From a checkpoint of a small mixture-of-experts model trained on Wikipedia.
Experts: 128 experts in each of 12 layers, 8 picks a token.
Training: a variant of SOAP for the experts, 5585 steps.
Below are experts of layer 5 (counted from 0) of a mixture-of-experts language model. Rows are named router (the router's row for the expert), up (a neuron's input weights, with its number), down (a neuron's output weights, with its number) and show model dimensions 128-191. Each number is 128 + 24 x the weight over its row's rms, rounded and kept within 0 to 255.
After each expert's rows: a language model's description of what the expert responds to. This comes from a sample of Wikipedia text that the model never trained on.

# expert 43
router [118  90 167 131 167  93 130 116 164 107 152 114 134  94 166 132 133 118 107 102 117 137 137  98  88 130 118 173 102 155 126 162 145 100 131 158 100  89 118 129 138 115 126 124 121  94 112 137 105 135 149  99 127 140 138 164  84 131 120 158 121 114 138 148]
up0 [111 123 137 142 168 139 123 124 103 168 126 134 100 144 105 153 118 157 159 115 178 141 130 137 120 134 104 160 116 109 120 156 169 162 130  95 143 151 147 125 158 106 103 107 118 121 104 148 154 141 110 143 170 108 147 102  76 113 140 144 109 171 106 114]
down0 [134 120 115  94 162 100 132 130 124 102 102 131  94  95 109  89 109 119 106 127 120 143 139 135 139 124  88 182 115 162 148  92 106 115 127 129 116  48 135 157  62 141 125 127 136 125 173 122 118 159 157 115 161 111 149 147 128 130 134 115 129 147 121 142]
up1 [129 156 192 138 129  87 128 103 134 146 120 125 127 123  92 114 136 137 163 168 123 126 119 133  92 132 123 169 103 144 139 171 118 161 111 140  99 147 115 156 125  99  99  88 120 114 153 119 138 126 112 110 168 120 108 101 152 132 117 130 106 130 138  90]
down1 [112 158 100 170 124 158 137 178 130 162  86 100 126 124 121 121 120 172 138 137 125  79 116 171 151 126 137  87 147 126 146  66 131 109  81 167 104 110  96  73 142 138 164  95 145 142 129 122 120 145 138 121 137 139 158 129 140 120 158 139 165 121 117 161]
up2 [ 99 152 153 112 120 139 109 141 103 129 137 167 196 127 156 100 150 128 134 127 120 102 120 123 112 130 100 178 139 171 137 146 144 136  98  77 179 154  76 152  92 115 120 145 144  86 121 148 156 133 113 153 117 128 138 115 129 102 149 153 158 159 160 140]
down2 [146 126 118  83 103  74 137  68 138 128  99 111 171 169 115 122 125 164 160 128 126 119 125 122 126 114  91 132  99  91 175 134 134 169 166 144 100 122 146 145 129 170 152 142  89 108  95 143 153  89 161 138 150 102 126 128 133 105  78 164 147 122 133  84]
Commas right after a name, place or phrase in lists and sentences, such as Springfield, Illinois; Fletcher, Jack; Under her leadership,.

# expert 58
router [139 120  85 130  99 110 148 147 186 102 140  95  94 122 146 134 172 114 112 145 112 155 145 158 133 110 133 163 148  81 127 139 124 142 134 113 121 121  96 162 121  93 109  91 142 141 139 108 112 112 167 143 110 136 172  71 152  55 138 128 151 174 125 135]
up0 [158 153  94 147 101 105 164 158 160  91 106 142  99 127 139 115 153 138 143 135 179 153 173 141 143 108 138 145 135 112 160 143 133 125 102 108 139 124 141 118 173  98 130 132 148 114  94 101 127  74 132 126 154 125 141 105 108  82 153 123 116 145 149  99]
down0 [160  85 109 114 190 129 128 100 102 101 162 117 131 129 132 118 141 133 136 150 123 138 117 144 122 141 117 128 114 107 149 159  96 144 122 141  97 134 125 113 117 119 115 107 124 136 152 109 143 128 106 158 135 116  92 119 142 121 134 170 140 140 158 108]
up1 [122 133  97 150  88 130 119 144 121 148 146 146 119 132 116 168 138 114  98 106 153 143 110 101 119 104 165 145 161 139 132 107 102 165 144 110 143 141 143 145 111 118 159 169 103 114 119 113  91 104 132 179 145 111 168  98 160 179 109 122 154 140 134 100]
down1 [149 173 149 128 101 120 164 133 121 148  72 165 168 135  76 113 123 136 112 108 124 112  78 155 151 138  94 134 145 119 148 104  82  98  97 166 105 138 111 101 146 131 143 149 107 136  98 155 126 127 143 119 142 114 112  71 130 125 124 109 137 146  69 175]
up2 [104 122 119 138 116 117 142 134 139 120 133 139 145 123 144 141 158 136 130 146 171 177 158 157 136 131 123 188 171  96 100 133 128  96 136 147 134  85 112 135 141 132 126 109 148 122 159 160 124 136 136  97 142 103 126 129 116 110 112 125 174 159 144 133]
down2 [129 165 121 141 163 106 145 121 122 135 145 174 189 151  91 129 111 153 145 148 148  80 127 139 120 173  99 126 114 170  98 129 104 112 137 130 107 127 127  98 154 135  91 120 143 116 102 141 120 126  94 150 136 148 104 109 134 126  66 147 145 110 162 159]
Table pipes in vote result tables, and quantity words like some, many, majority, than, with percents and coordinates.

# expert 63
router [120 144 132 144 135  98 106 120 100 124 159 124  84 101 155 143 144 102 130 130 121 149 120 121 130 146 158 113 144 102 108 123 137 104 115 148  85 115 114 108  78 179 110 111 129 125 140  85 121 116 146 146 104 133 159 160 162 159 105 164  62 104 143 140]
up0 [123 123 117 122 148 107  87  66 116 155 169 142 115  96  88  86  80 113  95 117 116 149 136 139 161 105 125 148 158  88 112 117 167 160 117 166 142  96 171  92  96 181 181 125 192 132 139 133 138  79 136  98 158 110 122 176 136 167 112 104 138 152 141 137]
down0 [141 115 134 142 155 117 152 125  69 120 121 111 146 164 134 114 137 101 154 134 118 105 122  86 119 143 129 129 164 142 123 105 111 115 116 136 136 110 159 136 174  97 138 138 122 146 124 111 130 127 103 126 117 164 162 132 151 125 126 115 122 155 110 122]
up1 [158 133 115 129 136 116  55 139 149 159 150 167 110  97 158 178 115 109 165 112 136 162  58 129 126 105 121 136 137 145 121  98 139 164 135 116  98 131 135 128 120 124  72 149 123 100 118 157  92  89 162 173 122 133  97 118 100 153 111 122 138 139 124 103]
down1 [142 153 126 129 119 124  90 110 129  98 106 101 135 108 137  92 165 110 162 135  99 108 113 150 164 121 131 168 140  73 140 152  69 189 142 110 117  89 137 124 130 146  97 123 165 124 121 127 116 142 133 153 124 123 135  74 119 165  98 161 122 143 150 145]
up2 [ 91 136 127 108 125  96 112  96 132 137 100 142 123 173 137 119 175 125 139  90 120 118  98 148 110 162 152 141 133 124 105 114 133 101 113 137 170  95 156 141  99 160  85 101 142 111 125 133 139 119 115  76 121 139 170 125 129 162 164 100 110 133 127 102]
down2 [103 103 137 113 112 126  99  94 123 130 108 166 166 151 134 168 187 116 149 165 138 118  98 121 158 101 132 144 139 127 118 138 140 107 128 152 113 124  81 115 141  88 152 139 104  86 110 128 129 121 141  95  92 145 141 152 151 154  90 185 168 107  66 100]
The preposition of after abstract nouns, e.g. lack of legitimacy, possession of, pillar of, plus adjectives like political, civil, sexual.

# expert 33
router [ 79 105 129 158 139 107 152 135 148 145 148 126 143 126 180 134 144 110 145 126 110 155 165 103 126 122 118 196 145 130  91 141 116 104 102 135 134  93 127 144 151 121 114 106 152 109 153 122 126 130 155 146 116 149 151 118  92 150 159 172 113 112 138 156]
up0 [130 116 142 144 160 122 149 118 129 139 162 123  99 124 121 124 107  78 150 106 155 111 133 119 123 126 140 193 179 132  74 145 132 130 111 175 152 170 127 107 172 113 105 151 149 113 116 140 122 139 141 144 156 126 155 134 142 116 161 137 131 144 147 118]
down0 [148  91 149 178 115 103 118 117 134 116 123 125 157 100 126 139 123 138 103 108 114 134 111 144 128  96 127 194 153 143 132 131 115 119 153 107  96 142 145 135 133 107 179 117 119 144 143 148 122 101 118 119 118 116 172 135 105 102 103 151 165 147 117 158]
up1 [115 160 146 161  99 176 143 126 177 103 139 126 124 142 114 121 102 142 124 142 152 138 149 127 104  91 132 167 158 138  71 151 130 132  99 145 132 118 126 152 144 132 146 148 148 100 102 113 160 135 147 116 163 132 118 124  94 134 171 126 159 152 143 119]
down1 [125 118 138 154 155 117 172 153 113 107 114 129 161 147 134 104 181 180  90 124 131 128 131 168 135 140 115 108 127 134 127 134 129 144 142 145 129 126 115  99 104 145 111 100 130 121 127 147 133 110 124 152 107 165 143 127 125 157 115 105 156 143 126 148]
up2 [104 150 121 127 138 136 146 138  91 142 150 198 152 157 122 112  78  81 111 144 139 161 145 122 117  90 126 147 100  91 158 175 116 123  86 162 118  95 113 110 152 140 125 118 132  97 106 157  98 101  86 125 135 129 132 152 157 142 140 121  78 133 171 108]
down2 [145 126 141 164  73 107 150 156 130 115  88 106 128 146 109 107 140 165 142 144 103 108 180 130 182 174 149  98 114 157 113  89 124 140 100 158 111 122 116 115 103 172 135 177 110  98 177 119 113 114 125 181 139 109 127 129 132 121 155  96 113 109 134 123]
Sentence-ending periods, commas and decimal points, including paragraph-final periods and decimals in coordinates or percentages, e.g. 56.14, -6.65%.

# expert 39
router [184 155 110  87 130 135 102 162 135 107 129 137 133 105  84 123 138 165 146 146 124 107 129 169 143 139 139  94 118 155 134 160 111 121 136 174 117 124  87 102 104 108 103 131 102 123 118 147 140 110 128 145 116 138 142 153  84 121 142 101 133 128 158 143]
up0 [135  84 149 166 137 129 107 112 115 169 111 117 123 141  98 130 135 179 110  98 149 109 109 132 143 133 146 150  85 158 130 118 121 113 123 121 109 145 124 129 130 103  95 101 139 113 121 150 155  81 132  98 173 153 134 133 103  96 105  88 110 133 110 115]
down0 [117 122 120 134 128 110 146 138 102  84 127  71 122 100 120 116 149 115 121 102 134 164 126 148 121 159 108 170 102 141  80  91 136 157 153 149 136 147 141 128 122 117 128 139 101 122  69 101 136 130 135 105 172 148 173 108 121 135 122 121 147 121 119 123]
up1 [134 103 132 156  98 146 108 142 144 152 102 130 127 150  94 119 110  85 105 118 160 155 118  93 130 111 133 131 113 140 143 154  80 126 137 132  97 163 139 133 111 140 104 121 127 109 113 109 148 108 117  84 108 133 151 126 134 119 152 133  93 129 121 117]
down1 [158 169 118 126  82 116 116 114 121 104 136 134 102 119 137 112 173 136 124 139  69 117 129 148 127 153 127 163 123  80 126 110 123 104 132 142  95 114 144 132 188  85 136 134 115 117 119 133 112 117 142 138 145 199 136 139 115 129 159 166 148 120 137 152]
up2 [158 147 152 164 120  97 141 126 139 129  93 125 103  83 147 137 129 146 124 113 168 183 126 154 132 102 156 127 117 143 118  98 119 143 109 100 119 161 112 161 126 142 141 133 108 109 132  96 158  89  92 105 111  98 114 118 119 125 123 157 125 138 152 138]
down2 [113 113 134 150 122 133 114 116 134  89 109 130 115 145 112 102 115 140 146 133 113 139 149 121 107 120 149 112  94 123 127 117 176 129 130 159 119 153 136 106 160 122 121 115 126 185  78 126 136 123  89 104 143 104 198 163  91 122 157 180 140 149 180 113]
Middle and final pieces of foreign, brand and taxonomic names after an initial capital, e.g. Nir-enberg, Els-ev-ier, Fort-una.

# expert 38
router [ 87 157 154 174 155 109 164 101 137 120 142 105 132  66 100 144 139 105 117 138 116 146 166 120 173 112 151 112 138 180 124 128 129 117 137 137  90 114 135 134 149 156  96 154  78 140 104 135  96 102 142 176 138 140 151 142 136 139 152  71 112 137 171 123]
up0 [127 102 136 106 137 121 178 141 118 111 146 148 129 118  81 130 135 100 108 136 149 120 138 138 109 148 116 123 118 154 130 129 113 132 191 176 148 153 148 110 138 126 106 139 136 113 144 120 100 113 147 123 117 133 121  92 120 123 149 121  95 138 127 112]
down0 [175 128 112 152 148 154 141 124 104 150 135 137  88 119 116 150 188 118 134 124 117 130 186 127 176 114 102 142 158 152 142  96 138 172 165  99 160 132 173  99 159 141 108 122 170 106 129 112 156 141 151 113 118 143 164 111 151 119 134 138 125 121 153  99]
up1 [155 144 130 115 116 134 119 146 138 159 116 178 158  79 121 120  86 108 132 126 131 145 162 102 103 133 115  94 146 120 147 106 148 134 134 118  96 128 134 100 146 130 123 191 124 135  93 139 128 103 156  98 121 132 148  98 149 138 134  98 123 128 154 108]
down1 [153 122 103  80  93  92 173 161 104 157 113 146 165 129 135 130 109 141 152 138 103 113 166 161 132  98 110 147 145 138 144 137 125  67 143 119 130 146 129 118  95 144 117 114 133  83 129 120 121 125  92 152 126 132 107 149 170  91 152  93 177 142 158 155]
up2 [123 129 132 134 130 159  97  93 148 137 117 183 119 112 158 131 114 128 115 174 121 159 161 122  83 102 139 171 141 146 173  97 170 172 125 146 133 144 147 148 128 134 151 160  81 137 101 151 120 112 139 139 125 123 122 142 122 164 135 102 119 140 138  87]
down2 [109 146 139 130 114 149 115 162 134 162 152  73 153 159 133 155 128 127 141  97 128 153  92 138 147 124 158 129 110 156 111 117 120 121 138 167  92  98 122  94 122 145 126 106 148 117 143 113 117 124 159 120 117 160 146 118 109 120 117 158 139 133 105 112]
Past-tense and modal verbs of events in narratives after a subject or to, such as returned, won, moved, would, gaining, took.

# expert 17
router [173 176 110  85 160 106 132 167 151 105 132 141 134 107 120 106 135 138 140 139 117 101 124 156 150 132 132 107 114 132 131 156 128 119 152 170  96 144 100  94 113 120 122 120 108  76 115 152 151 119 160 131 128 153 126 129 116 132 125 105 137 138 138 141]
up0 [129 134 104 155  99  78 149 103 167 105 131 124 125 139 160 181 139 153 138 156 102 161 181  71 136 115 134 137 104 152 106 113 149  82  84 128 138 144 146 115 125 126 102 105 125  96 137 109 185 144 106 142 148 128 104 148 156 136 126 122 157 168 135  54]
down0 [129 127 128 117 112 148 158 150 173 153 115 151 124 144 147  84 158 157  92 105  93 173 139 132 110 121 151 148 132 129 174 100 131 122 144 124 120 101 107 128 142 151 119 149 164  85  87 127  85 134 111 110 124  96 160 130  91 113 140 160 146 155  92 125]
up1 [133 104 130 122 149 177 116 141 134 117 138 119 134 148 108 114 111 154 147 117 132 136 148  95 124 125 136 166 120 179  94 183 148 117  77  88 128 160 173 135 139 141 114  85 108 111 148 110 142 100  79 134 145  99 117  97 157 130 117 130 130 152 170 114]
down1 [130 145 122 106 153 128 132 117 138 162 113 102 132  97 117  88 134 155 145 119 106 155 155 140 119 155 182 156  75 146 110 115 131 145 147  88 139 174 138 126 175 157 123 164 109 108 132 128 145 148 145 136 163  98 153 103 107 145  99 171 135 143 135 151]
up2 [101 154 133 121 107 143 134 128 107  86 102 176 135 151  97 127 140 182 132 121 163 125  96 136 101 126  89 179 124 161 152  96 127 132  76 104 139 160 110 170 136  97 105 135 121 152 108 137 138  96  81 109 130 106 115 113  85 127 138 145 119 179 108 104]
down2 [180 139 145 141 104 198 131  90 123 100 165 137 108 107 100 127 119 123 103 150 110 127 133  98 178 120 118 127 105 135 124 114 147 126 104 125 142 152 138 124 141 118 118 121 141 114 156  85 183 151 137 131  93 141 172  97 119 146 150  88 150 152 115 105]
First pieces of names and foreign words in lists and taxonomy pages, such as Tro(tt), Bian(ca), Dr(agoș); also capital single letters.

# expert 53
router [137 102 135  92 105 105 109 107 166 155 151 110  82 133 138 111 142 130 126 117 113 131 142  68 165 156 153 136 119 128 150 123  74 166 116 106 109 164 177 104 167 101 178 138 181 143 114 106 114 118 152 140 116 158  75 140 150 135 112 155 154 132  77 134]
up0 [116 164 146 111  76 158 128 132 144 105 135 169 112 158 121 141 119  95 131 132 144  73 113 101 105 117 124 116 155 164 118 102 121 112 126 136 149 133 133 134 113 104 156  87 179 132 168 143 135  90 110 113 126 165  82 134 159 170 119 113 161 138 135  81]
down0 [152 166 119  82 105 140 140 119 137 132 124 126 137  96 129 157 134 139 125 126 124  90  80 160 139 119 138 152 137  98 133 147 124 102 143 133 183 114 105 122 109 162 141 126  90 122 148 155 132  76 146 129 170 143 156 135 129 128 145 116 128 130 159 160]
up1 [153 117 137 100  69 164 113 109 131 127 138 161  95 107 107 102 105 131 153 140 153 112  98 112 134 137 130 145 157 145 142  97 116 150 122 154 102 137 110 142  95 118 156  75 137 140 114 161 142 131 105 113 125 177 112 142 144  85 145 123 162 146 140 134]
down1 [128 110 138 108 122 109 116 161 116 176 123 116 109 119 159 147 163  97  94 136 124 120 123 172 154  89 156 160 100 121 126 140 106 155 134 111 142 104 130 127 109  90 111  83 139 195 100 138 142 132 157 133 140 179 117 119 109 119 128  91 167 143 153 151]
up2 [117 126 111 121  92 122 132 124 143 114 135 132 140 118 118 106 103 138 156 161 135 178 149 143 134 120 161 127 166 175 148 156  82 154  76 138 127 112 169 120 136  97 153 157 176 117 103 137  99 109  92 129 130  96 161 144 131 102 155 138  96 108  83  91]
down2 [102 159 118 155 111 139 129 123 144 100 128 142 111 136 144 142 145 130 158 131 102 123 139 110 109  99 138 160 143 165  90  96 152 154 141 138  82 153 182 127 128 133 106 165 150 146 165 112  96 165 101 125 109 119 150 116 155 109 147 115  98  78 163  83]
First names and first pieces of common or technical nouns after a colon or article, such as John, David, Bank(ing), piano, moth.

# expert 25
router [100  97 113 162 167 130 125 140 119 112 160 124 128 112 152 128 145 135  85 140 112 146 116 145 103 122 121 144 128 158 118 185 110 128 157 108  98 109 131 147 118  78 117  97 181 149 143 160 134 161  85  92  96 170 112 165 129 132 135 130 130 126  96 167]
up0 [150 128 103 137 176  96 132  93 122 155 147 129 115 125 128 109 122 150 121 179 170 172 124 144 134 128 103 160 145 131 128 145  78 128 139 118 142 156 127 116 147 123 126 134 113 112 105 108  94 130 148 116 140 184 143 108 112 125 139 134  93 169 149 112]
down0 [122 115 133 124 103 127  97 124 142 153 131 135 112 138 161 123 160  68 163 121  88 131 133 131 171  65 181 185 143 124 111 159 148 140 131  99  83 142 118 146 153 111 105 130 131 129 114  99 146 148 128 142 146 107 124 148  95 134 119 112 107 113  92 100]
up1 [115 120  97 131 151 138 118 129 145 150 140  99 149  89 121  91  94 160 129 132 193 131  71 139 132 147 120 173 132 102 124 109 155 161  91 101 124 151 130  95 137 133 151 125 111 101 130 132 138 158 166  92 127 104 125 115 105 130 127 109 125 117 160  85]
down1 [108 109 125  88 144 181 170 115 140 173 132 122 153 141 105 130 153 122 127 149 131 139 147 127 105 104 130 160 135 123 174 113 147  96 120  88 122 100 103 130 118 156 159 151 103 137 177 165 109 118 123 104 135 120 141 140 156 158 137 144 150 112 149 126]
up2 [139 136 144  92  79 135 122 109 137 175 163 166 178 120 137 128 138 149  81 105 129 171  94 106 139  82  94 162 144 135 113 120 116  99 103 109 144 134 145 159 151 109 147 121 145 154 126 106 141 143  90  92 108 161 154  78 164  91 133 155 113 109 112 122]
down2 [115 111 102 131 156 125 123 150 126 146 148 108 130 107 129  87 129 113 115 137 108 150  98 141 125 133  98 141 116 112 131 163 152 118 122 168 106  92 126 134 137  79 154 118 144  86 117  99 111 132 128 136 118 138 139  94 101 139 124 134 126 157 152 136]
Commas closing introductory or descriptive phrases, and by/of in attributions, such as described by, album by, in honour of.

# expert 37
router [112 101 167 110 163 167 158 142 138 138 160 106 112 153 159 146 112 143 104 126 104 122 149 162 121 148 148 119  97 152 145 122 157 177 114  86 125  77 147  87  92 164 112 108 158 160 143 201 121 123 151 168 125 128 132 120 136 105 133 164 159 128  88 162]
up0 [101 134 143 167  77 129 158 133 115 158 151 164 126 114 104 132 124 162  76  68 133 163 119 150  94 127 103 103 132 117 142 107 115 185  79  95 111  85 156 130 120 127 118 121 124 116 138 110 107 136 169 104 173  85 177 170 113 116 117 125 135 152 143 152]
down0 [137  82 175  91 124 133 112 146 101 141  96  82  96 163 109  88 165 149 111 154 112 135 139 154  98 132 135 126 105 134 143  94 143  90 131 104 165 162 139 125 154 134 182 131  95 130  88  70 167 107 131 137 134 107 124 165  83 130  79 119 125 128 129 171]
up1 [120 103  92 134 111 143 132 128 146 183 121 103 136 147 163  90 130 161 133 150 158 123 121 137 127 104 119 132 155 122 138 125 128 151 108 123  98 132 160 108 128 153 108 104 148 154 138 197 133 132 127  83 111  95 123 119 133 116  92  99  99 139  96 168]
down1 [117  63 128 117 142 128 123 124 132 121 106 109 123 129 100 159 108  72 195 138 127 133 137  98 147 123 142 151 151 125  84 106 130  96 108 112 131 124  46 148 153 106 108 130 121 130 126 117 146 190 151  96 129 138 127 133 101 151 151 166 130 109 125  96]
up2 [170 145 177 133 157 137 102 117 127  89 119 156 142 117 168  78 100 150 102 125 106 149 123 152 168  99 119 132 118  95 131 104 165 143 148 133 110 155 129 132 105 185 116 108  86 130 108 137 119 133 142 118 120 123 110 152  99 136 117 144 112 116 108 106]
down2 [133 133 189 142 135  96 117 119  81  94 148 120 104 132 138 119 146 153 115  67 140 136  89  96 177 132 134 148 110 101 117 149 100 151  97 102  99 122 115  96 130 106 130 115 135 114 103 144 117  97 134 150 121 115 102 115 122 113 113 134 128  73 100 103]
Plural or suffix endings of common nouns, often after and, their, other, such as towers, stations, buildings, services, -ings.

# expert 52
router [111 147 192 137 176 122 163 107 138 126 123  85 133 125 132 149 156 104 143 142 128 117 132 113 106 122 130  96  89 121 147  78 119 130  85 114 106 150 141 136 100 119 151 125 106 131 127 101 101 119 163 145 121 157 135 213 161 141 125 142 177 124 120 147]
up0 [112 172  99  65 168 103 125 101 135 151 118 116 153 181 149  86  97 128 139  71 160 126 116 127 131 107 112 119  94 115 154  87 151 129 142 136 112 104 124 130 114 137 159 132 114 101 143  78 135  99 133 106 139 158 103 140 160 132 169  85 173 143 127 117]
down0 [125 157 165 131  82 125 125 179 108 117 152 125 137 176 145 112 141 162  95 127 167 125 153 131 110 158 162 151 157 122 134 136 142  91 119 137 141  88 165 104 102 150 121 130 116 126 141 139 146  99 122  73  99 122 138 121 145 135 137 122 146  99 131 138]
up1 [120 131 156 146 120 100 134 116  94 156 119 126 128 128 164  72 155 133 145 101 111 138 124 171 110  91 124 102 103 132 140 118 100  90 119  92 117 174 122 136 139 131 163 177 103 115 127 141 129 138 123  92 165 129 134  74 129  96 127 178 128  91 107  92]
down1 [133  92 114 128  81 100 173 110 163 146 164 152 115 158 123 142 119 125 116 112  75 129 142 153 105 120 136 126 111 168 142 151 125 125  82 132  96  80 122 142  99 155 112 134 132 118 124 136 112 117  90 141 167 182 121 112 189 118 113 117 151 127  74 159]
up2 [100 140 122 134 101 125 103 184 109 117 120 109 171 128 163 136 127 104 122 121 171 153 122  75 156  80  93 138  94 110 135 119  80 127 105 147 123 117 141 176 111 136 139 140 123 120  93 152  96  64 138 126 137 132 105 136 134 135  86 131 150 123 134 105]
down2 [133 128 120 120 167 123 152 125 155 138 106 103 118 182 105  92 133 159 134  84 115 124 124 114 140 119 131 102 148 110 145 155 126 118 124 180 140 136 102 118 133 149 108 164 123 104 142 117 153 190  98 112 107 143 161 134 151 139 153 128 155 161 105 124]
Finite verbs right after a subject, especially is, was, has, were in opening sentences and character lists, like "Thurø is".

# expert 34
router [115 135  79  97 119  83 127 139 109 134 139 123 108 108 138 152 128 129 131 165 103 119 131 118 128 107 125  90 125 151 126 121 139 103 114 127 129  98 111  90 106  81 143 125 146 129 102 170 118 156 122 181 114 131 164 137 155 130 151 128 133  99 108 153]
up0 [160 142 111  97 153  94  78 123 116 165 164 154 115 127 175 117 139 163 105 137 120  93 108 135 117 106  95 125 124 135 139 135 154  68  82  69 125 175 127 139 149 120 147 160 158 154 128 100 132 145 130 157 164 185 138 142 105 142 156 130 110 149 112  89]
down0 [ 76  82 143 107 187  94 128 151 115 151 177 150 143 126 103 143 167 134 124 109 112 138 103 179 111 116 142 127 154 163 110 114 111 156 104 176 131 144 162 167 153 159 174 160  93 125 154 179 103 134  98 104 124 125 104  87 147 134 149 120 137 142 117 138]
up1 [156 104 109  85 144 122 157 171 140  78  91 154 112 129 145 155 134 137 117 166 148 156  85 137  95 113 151 116 173 132  96  95 118 121 124 156 153 136 144 148 127 125 141 111 158 151 101 161 139 145  95 147 144 161 142 114 102 208 133  95 104 118 127 115]
down1 [130  78 131 127 147 152 144 108 102 134 128 137  92 133 112  93 126 107 141 106  97 114 102 149 116  42 136 150 129  98 106 157 139 127 153 104 147 102 129  79 153 155 114 113 161 162 177 145 128 160 139 114 126 134 139 150 136 103 129 141 124 100 131 144]
up2 [119 137 116 115  97 136 138 143 144 144 122 178 176 134 120 144 115 140 118 139 150  98 139  96 119 129 115 133 141 146 120 112 168 146  72 172 171 113 123 114 108 104 131 143 160 110 125 152 118 134  99 152 126 159 146 133 108 142  80 161  85 126 102 123]
down2 [144 112 136 139 126 147 130  80 120 130 124 140 130 110 120 102 146  82 144 149 129 134 136 137 149  69  92 125 110 126 144 135 152 125 135 114 114  98 128 110 108 148 145 149 175 105 117  99 136 125 127  75 118 143 145 118 200 144 139 111 116 131 158  78]
Personal pronouns and auxiliaries in plot summaries and biographies, such as he, him, had, would, and family nouns like father.

# expert 24
router [ 98 112 131 156 114 152  84 133 156 170  80 110 165 154 132 145 127 145 139 145 128 163 141 169 135 103 130 125 122 142 132 138 132 140 154  99 152 151 183 161 166 104 122 121 142 125  93 146 108 127  94  98  88 143 120 120 137 107 174 160 127 125  77 127]
up0 [ 97 159 116 106 136 150 100 123 159 150 134 159 145 142  90 143 102  98 122 119 114 149 122  92 128  90 100 116 117 124  72  96 126 121 190 138 116 134 138 125 146 131 123 103 158 122  98 153 147 121  68 118 146 137  84  95  87 143 127 136 158 130 103 151]
down0 [140 112 108 161 105 127 197  79 112 140 124 105 143 130 118 145  93 132 122 128 110 168 180 129 151 153 139 165  99 144 130  97 129  97  96  96 151 162 134 140 162 130 146 138  79 165 134 176 121 131 100 133 155 116 111 113 144  98 127 151 136 147 126 167]
up1 [159 106 137 133 101 123 108 138 158 147 108 143 123 140 137 198 157 126 122 119 155 124  76  83 137 115  26 133  99 118  75 114 169 136 130  71 150 102 163  99 133 111 146 138 112 147 160 130  97 121 157  82 170 110 142 149 181 108 136 129 126 123 114 105]
down1 [172 119 168 115 151  47 120 132 146 130 114 103 129 128 159 138  98 154 194  79 108 186 112 152 152 110 122 133 117 139 125 155 132 121 143 197  74 121 159 107 140 128 100 121 114 181 130 145 127 125 121 178 133 116 121 117  85 133 139 138 129 111 145 111]
up2 [120 122 159 153 137 162 121 123 148 141 117  74 117 163 133 104 109 130 139 122 124 110  56 168 155 127 105 131 117 112 125 157 151 130 156 125 148 144 138 115 160  95 148 141 170 136 107 139 183 118 122 115 107 128 132 110 155  96 131 144  87 138 122 102]
down2 [116 142  85 126 123 128 101 143 126 136 143 166  91 146  97 118 141 119  77  91 110 164 144 101  88 126 152 119 123 145 154 131 134 111 108 150  90 140 148 112 124 127 169 148 154 149 135 134 109 163 132 150  86 139 114 156 142 146 149 119 174 170 175 143]
Conjunctions and prepositions joining phrases mid-sentence, mostly and, by, with, of, while, including, as in occupied by, and five sons.

# expert 18
router [166 117 104 120 105 113 120 141 146 119 129 131 123 157 115 115 154 158 110 121 116 104 126 123 169 178 151 120 132  83 143 146 148 170 137 120  98 159 163  98 127 120 148 181  95 130 120  98 123 147 168 127 122 133 101 112 125 124 103 134 143 152  97 144]
up0 [109 135  96 131 109 150 125 108 119 157 136 122 169 121 115 121 139 169 134 135  97 111 114 101 156 160 101 113 131 121 125  88 104 106 118 136 106 173  88 114 167 138 163 139 116 130 112 170 150 123 123 136 107 106 127 110 145 154  84 119 143 170 124 143]
down0 [110 118 136 103 140 146 117 107 118 122 128 115 146 125 109  97 119 170 101 138 135 122 133 157 132 112 104  73 129 137 170 129 152 135 153 133  85 113 202 117 118 118 154 108 113 148 117 100 138  87  91 107 132 105 104 124 137 127 134 128 153  96 105  80]
up1 [129 138 112 109 134 101 156 159  89 121 126 128 121 118 131  83 122 130 139 158 117 144 158 111 103 132 159 157 135 119 163 135 146 117 133 137 149 122 104 116 149 107 119 148 107 108 117 128 155  98 116 124 149 151 125 150  93  94  96 108 110 122 135 119]
down1 [126 137 135 109 163 120 128 109 150 111 166 149  74  59 116 116 109 138 141 133 134 164 134 125 140 145 162 113 146 128 125 158 129 108 105 105 157 109 168 102 140 151  94  92  60 115 155 114 110 141  94 115 148  65  72 119 112 141 122  93 120 108 136 171]
up2 [163 143  98 131 119 140 124 132 144 119  90 159 165 146 147 106 100 137 142 119 102 144  48 143 164 122 165 132 187 118 130 147 150 120 135 147 136 130 105 113 150 113  99 180 107 110 172 107 121 173 159 133 113 131 120 148 131  95  90 138 148 111  75 101]
down2 [140 130 116 135 115 128 106 112 112 150 121 109 139  98 175 137 134 150 140  88 149  72  97 110 134 124 115  90 135 177 109 152 102 117 100 135 123 125 138 130 156 161 127 121 150 121 139 153 157 121  89 139 123 148 149 125 145 143 187 149 112 135 109 121]
First pieces of capitalized names and titles in lists, credits and sports text, such as Char(izard), Berg, Buc(s), J(.I.D).